Weights of a small mixture-of-experts language model, trained from scratch on English Wikipedia.
Size: 17 layers, width 128, vocabulary 2045.
Below are experts of layer 3 (counted from 0) of a mixture-of-experts language model. Rows are named router (the router's row for the expert), gate (a neuron's input weights, with its number), up (a neuron's input weights, with its number), down (a neuron's output weights, with its number) and show model dimensions 0-127. Each number is 128 + 24 x the weight over its row's rms, rounded and kept within 0 to 255.
After each expert's rows: a language model's description of what the expert responds to. This comes from a sample of Wikipedia text that the model never trained on.

# expert 3
router [ 92 122 153  99 114 152 113 103 138 152 150 108  81 179 136 107 156 119 146 102 128 158 129 155 146 112 128 139 153 150 112  93 101 131  80 140 138 131 101 134 136 149 101 133 126 110 138 149 172  97 135 154 186 147 125 150 109  84 154 133 146 127 142 108 104 163 126 122 112  93 134  94 144 132 125 148 128 147 140 117 133 135 161 120 119 149 128  99 110  94 145 128 149 117 100 104 118 148 115 162  70 133 130 115 166 154 110 109 113 141  67 125 170 122 154  86  97 144 102 148  99 162 153  86 123 165 146 155]
gate0 [122 138 142 104 110 126 119 151 107 120 123 173 156 130 122 124  57  86 183 166 148 179 107 152 123 120 131 156 119 128 129 139 148 134 118 116 143 133 137 134 145 129 147 104  79 126  93 105 141 110 139 121 169 127 147 128 134 107 130 115 133 138 148 121 185 172 161 106 127 154 119 111 151 149 103 129 107 107 132 124 176 112 120 140  95 119 145 101 106  84 147 108 149 126 118  83 118 119  82 146 123 123 134  96 186 134 140 127 107 145 120 137 132  94 104 126 135 121 174 162 104 150  61 111 122  98 115 110]
up0 [151 144 133  74 104  93 116 132 128 122 129 154 135 131 123 121  76 100 165 144 134 161 130 160 113 104 150 130 137 120 115 145 144 186  95  88 149 153 154 124 132 137 143 103  95 122  81  98 142 109 159 111 157 103 150 119 157 107 144 136 142 138 123 125 154 160 126  96 123 136 106 106 142 140 120 127  97 130 139 129 142  97 132 139 128 102 147 130 131  89 129 106 130 153  97 110 109 111 103 167 116 120 159 110 157  89 151 117 132 142 111 111 140  96  95 130 115 109 183 157 101 161  45  96 124 103  91 100]
down0 [127 174 122  98 101 118 138  86 114 116 129 139 135 133 148 118 121 155 114 104 140 152 127 112 112 133 138 135 122 134 133 132 172 118  89 139 122 109 142 151 126 141 106 140 152 148 108 191 131  57 147 130 140 122 136 139 122 131 110 136 126 118 124 166 138 175 132 105 143 128 130 134 126 143  91 118 178 145 186  84 107 117 154 177 104 118 134  90 168  77 125 128 117 147 122 122 128 126 153 148 125 152 119 110 105 181 124 116 111 151 108 143 151 157 143 109 129 122 122 144 175 155 208 124 126 160 141 170]
What it handles: Word-piece fragments inside words, often initial m, w, O, N pieces or ore in Korea, Singapore, promoted, benefit.

# expert 20
router [175 125 164 106 147 133 158 176 147 156 129 167 125 113 149 119 105  82 169 152 127 125 164 118 113  95 109 138 163 172 100 107 147 129 139 113 164 157 124 148 186  98  79 115 114 161 110 125 102 104 129 154 162 125 136 130 185 110 112 164 160 124 104 171 131 131 129 160 132  86 121 158 128 121 163 159 126 133 105 141 110 133 105 107 131 110 130  88  97 126 151 130 120 112 128 147  98 117 107 143 112 137 131 112 125  92 137 123 121 145 109 104 150 118 115 165 136 126 148 149  85  93 139 152 114 160 166 131]
gate0 [ 69 129 149 135 161 113 136 125 141 128 130 133 115 139 116 105 112 112 126 163 135 126 128 143 151  99 144 197 129 137 127 171  95 129 177 154 136 136 120 100 139 144 106 133 147  90 121 121 121 119  96 127 155 126 173 140 149  89  92 103 146 130 150  87 129 137 132  96 128 168 149 139  88 104 138 139 116 154 170 150 149 136 152 151  82 105 131 110 131 135 109 143  75 110 127 124 177 120 135 180  88 129 136 129 144 124  85 148 151 130 113  97 144 154 135 130 113  86  67 145 134 111  90 125 104 103 131 114]
up0 [ 82 155 142 146 182 113 175 122 129 111 137 137 107 147 139 106 101 104 109 151 139 114 146 144 146 102 140 179 131 146 121 187 101 132 191 146 141 131 121  94 129 140 108 132 128  88 118 127 111 119 118 119 156 149 164 144 146  77 108 105 146 126 148  74 127 132 150 132 124 144 127 143  96 126 162 134 138 142 130 151 132 125 122 140  87 100 134  94 127 115 122 116  82 127 133 119 165 135 146 145  98 130 150 102 146 143  70 142 137 146 108  99 142 149 132 146 107  88  59 143 156  97  90 139 105 104 117 127]
down0 [ 99 176 138 139 133 146 115 112 149 134 170 145  97 103 135 139  82  80 115 165 114 139 126 144 149  85 105 118 176 104 144 125 107 130 129 146 161 120 124 146 104 170 125 141 125  77 122 119 124  69  97 116 141 129 150 111 129  94 105 157 114 134 179 118 168 136 167 148 138 126 118 135  98 127 140 151 123 145 129 146 117 123 126 158  98  78 129 103 137 107  96 163 108 153 118 109 127 129 131 133 137 124 180 125 143 151 109 136 148 161 108 112 119 169 108 121 108 112  76 138 138  94 116  99 107  94 111 182]
What it handles: Word stems after a prefix, like form in reform or performing and stit in constituent; also He at sentence start and first.

# expert 27
router [142 100 103 111 147 117 107 139 118 147 153 151 170 129 139 158 100 152 162 107 172 123 105 126 120  89 110 119 114  93 146 113 148 142 135 132 174 157 108 138 186 110 165 117 160 137 105 113 117 108 105 135 130 141 102 102 154 112 107 120 120 151 129 124  98 166 110  89 136 158 128 146 160 117 170 127 137  97 111 111 157 131 108 172  85  90 113 121 104 138 120 125  88 104 127 138 134 150 104 117 164  95  87 120 131 150  83 101 186 125 156 167 111 151 127 131 153 115 100 158 101 135 132 133 135 113 141  78]
gate0 [103 153 134 141 145 139 144 158 127  83 116 166 126 158 102  97 109 169 140 188 115 114 103 146 127 115  99  98 138 148 149 120 156  96 129 119 123 156 106 109 171  79  66 121 108 140 131 107 166 128 106  99  84 145 109 132 131 134 131 138 106  97 158 152 115 158 113 135 127 146 143 173 125 143 181 113 132 153 120 128 131 143 169 193  94 142 135 127 152 122 138 138 118 113 126 118 155 127 165 139 124 133 160 125  99 143 112 130 134 125 159 113 101 125  96 127 167 111 142 112 122 134 158 170  92  81 109 119]
up0 [147  94 123 155  84 139 124 113 142 165 122  79 125  89 123 151 161  90 122  79 151 150 149  86 118 167 168 162  91 108 106 136  94 146 128 145 123  96 158 149  97 129 165 133 162 115 111 143  89  95 113 124 150 122 156 146 135 127 126 126 155 121 115  82 136 117 117 117 114 108 103 100 146  98  67 130 101 103 185 121 114 113 112  80 132 152 108 126 123 121 125 106 180 147 128 156 115 146 115 111 150 129 117  95 135 107 161 126 120 115 106 133 147 120 148 120 110 122 165 139 121 131  98 101 154 160 138 154]
down0 [165 114  84 115 111 122 123 150 128 115 104 125 119 139 101 125 131  89 140  88 122 157 127 107 146 167 131 177 141 116  91 138 135 166 114 155  83 111 141 138 106  91 181  85 141 124 115 129 127 118 146 136 151 131 112 142 122 180 107 127 131 135 170  99 149 127 157 139 118 123 101 130 120  99 121 142 178 167 120 125 148 111 128 101  84 121 140 116 117  92 118 124 126  78 122 136  98 168  99 129 106 125 113 133 101  96 149 117 129 163  91  92 158 142 121 196 120 110 121 138 110 108  80 127 124 149  80 125]
What it handles: The word piece term in terminal/terminus and terms of office, plus The at sentence start, year digits and heading markers.

# expert 54
router [140 117 119 120 146 134 180 142 131 104 143 135 161 132 107 130  82 127 155 141 104 140 115  93 137 136 149 113 148 159 168 119 144 170 124 122 127 173 160 189 185 160 155 117 144 109 129  91 149 128 102 139 136  79 136  75  98 125 122 120 163 159 126 126 141 113 147 109 112 105 115 124  95 175 143  98 142 116  97 151 107 116 119 117  96 132 125 104 102 153 127  92 129 150 149 139  98 138 120 152 170 136 119 124 160 119  98 133 140 175 126 123 113 125 112 184 121 171 108  98 105 171 148 130 135 154 128 132]
gate0 [129 153  94 120 135 157 157 130 113 109 142 135 118 107 131 116 116 160 160 181 160 147  98 120 159 119 146 125 118 101 164 105 103 121 137 138 183 168 105 160 143 128 161 111 158 120 144 135 148  63 128 141 112 149 132 156 101 142 168 114 114 153  94 135 115 126 134 143 118 152 135 136 144 120 140  89  97 124 119 112 111 139  95 145  86 124 102 125 103  96 112  84 115 143 144  84  89 134 124  89 148 154  96 109 114 142 117 113 130 154 155  76 157 160 113 151 134 139 130  82 136  74 135 120  96 103 138  98]
up0 [118 107 164 150 108  89 115  97 122 143 137 125 150 146 116 131 134  91  97  82 107 115 164 127 102 153 128 147 140 143 101 155 154 132 132 122  67  97 155  99 118 145  85 153  96 125 120 131 146 186 118 113 133 124 114 116 163 150 100 142 134 122 165 112 118 157 111 114 111 127 101 121 108 137 108 173 111 137 124 127 106 118 138 132 155 154 160 135 160 161 143 140 132  97  98 194 152 114 127 163  97 107 171 129 140 140 143 133 114  94  95 185 121  97 125  95 144 121 127 152 125 167 125 147 175 153 147 139]
down0 [160 173 148 122 162 152  99 143 127 164 131 127 152 129 134 164 164 136 109 133  94 119 116 131 169 113 136 100 144 118  94 101 127 144 159 144  85 104 131 117 132 126 132 144 124 144 155 107 131 122 110 140 117 134 127 122 169 157  98 181 125  92 172  93 133 176  90 141  99 136 120 163 117 135 143 157 138 158 132 152  79 181 175  60 146 123 156 141 145 130 142 122 169  90 121 146 119 157 123 135 183 159 116 136 137  91 137 133 127 121 130 139 110 144 119 100 111 100 102 124 136  90 148 137 130 104 131 123]
What it handles: Sentence- or line-initial He in biographies, plus word-start capitals like St, P, D in names, places and infobox fields.

# expert 2
router [121 171 107  98 151 126  99 213 115 129 137 140  83 138 133 137  99 106  96  82 163 168 105 122 133  92 106 123 106 161  69 126 140 122 121  81 145 130 107  89  86 128 112 167 114 109 139 157 145 137  96 149 126 102 140 125 109 137 116 136 112 122 165 132 138 167 122 142 119 156  98  98 133 174  99 138 162 106 114 143 127 116 158 150 158 128 161 112 143 149 127 133 125  90 111 140 129 117 129 136 123 133 141 108 140 176 133 111 141 106 163 106  97 133 127  93 107 130 117 145 149 104 178 113 133 129 135 162]
gate0 [127 182 109 123 174 144 159 164 148 111 170 133 114 124 141 123  91 132 101 147 149 139 132 173 118  87 115 132 129 149 108 138 161 139 130 108 116 108 100  81 111 109 163 138 159 103 142 172 145 130 113 130 134 153 120 144 156 135 131 131  99 143 151 148 142 137  83 136 106 151 126 154 116 129 120 141 179 135 108 146 141  98 123 168 138 159 143 148 165 171 189 163  90 123 180 151 171 166 125 112 101 122 120 109 129 142 135 120 156 139  87 162  87 118 130 109 127 160 119 115 155 152 118 136 143 142 121 104]
up0 [129  64 144 134  88 117 110 100 112 134  95 143 147 137 111 132 153 128 161 118  96 120 139  95 135 157 140 124 143 105 139 110 107 116 132 153 129 150 157 172 150 151 104 125  97 161 125  77 103 125 152 126 134 106 135 114 104 127 115 131 152 105 108 100 111 108 172 120 154 112 115  91 141 124 138 121  82 115 144 115 117 154 142  84 114  97 115 107 100  72  69  99 174 127  86  97  92 102 121 136 150 142 140 143 143 103 125 133 107 117 171 100 163 135 122 160 118  86 126 143  74 108 133 120 112 117 142 148]
down0 [166 106 149 121 106 150 131 127 111 123  91  93 129  93 107  81 139 138 147 126 133 139 164 110 133 140 132 203 144 118 152  98 129 102 121 116 111 158 150 160 133 132 137  80 106 142 116 111 158 122  98 151 131 144 136 131  97 122 138 119 154 122 170 138 101 124 147 158 166 137 190  88 117  99 179 133 110 136 106  92 111 119 128 118  93 126 120 131 137 114 147 101  92 124 121 147 115 154 115 154 136 145 140 107 125 117 143 128 144 168 149 117 167 117 100 193 139 100  80 144 151 128 147 149  78 157 115 120]
What it handles: Short consonant-led pieces inside a word, often right after its first piece, such as fl in floor, sh in shaped, cept.

# expert 47
router [145 101  91 159 158 167 106  97 144 145 135 112  94 151 124  96 129 102 119 154 141 166  84 109 158 173 128 123 173 161 160 142  95 157 128 117  85 129 157 121 121 136 117 101 108 125 121 126 160 137  97 152 164 102 122 114 114 107 108 155 112  94 102 122 154 156 112 132 116 129 113 136 109 140 100 146 132 148 122 110 133  93 128  96  80 107 181 135 135 193  91  79  98 143 129 150 163 140 104 123 155  97 134 137 143 132 133 139 136 158  88 120  92 122 138 125 107  86 131 147 153 124 146 133  94 138 135 133]
gate0 [149 186 151 131 136 145 125 150  59 127 128 124 108 142 145 137 118  80 138 103 127 136  95 155 128 113 114 110 108  67 157 183 103 124 131  64 106  75 106 107 155 126 125 140 131 107 141 126 156 124 147 125 140 106 157 134 131  84 125 135 118 145  86 111 161 157  98 110  89  68 115 110 113 103 156 138 130 125  88  96 127 134  84 102 126 142 123 109 113 126 125 106 104 144 134 123 107 109 105 171 141 154 147 161  98 124 162 129 112 125 135  94 112 136 123 135 133 117 129 124 160 123 147 121 125  86  99 134]
up0 [116 129 176 128 138 160 136 112 166 154 155 102 137 143 120 105 130 130 137 147 126 144 138 164 128 122 143  97 193 105 166 161 126 130 116 149 140 129 116 122  95 134  94 136 120 116 100 129 157 152 137 121 125  82 115  95  85 101 136 147 103 170 131 127 159 132 121 136 116 142 115 130 192 144  86 142 151 126 140 143 130 102 154  95 107 114 128 116 128 179 137 183  97 166  63 131 124 101 142 152 115 129 117 142 159 130 113 134 164 129 108 107 119 167 159 120 126 139 164 126 171  93 152 105 142 130 109 167]
down0 [152 129 132 147 125 122 136 157  93 143 151 167 159 123 140 130 135  92 114  98 151 126 123 149 108 120 148 142 107 158 122 134 123 162 124  61  74 143 117 105 141 121 107 124 123 114 146 109 129 114  74 136 127 116 134  99 123 139 130  95 133 120 128 168 144 142 126 129  99  86 116 109  98 110 129 133 151 141 159 126 168 184 103 113 124 168 123 130  92 113 135 110 124 154 162 126 123 113 101 127 128 140 146 126  58 131 165  64 138 139 163  90 107  72  77 107  95 103 133  96 111 126 146 150 118 116 125 142]
What it handles: Commas after dates or clauses, opening parentheses and quotes, section header ends, and pop in popular or popularity.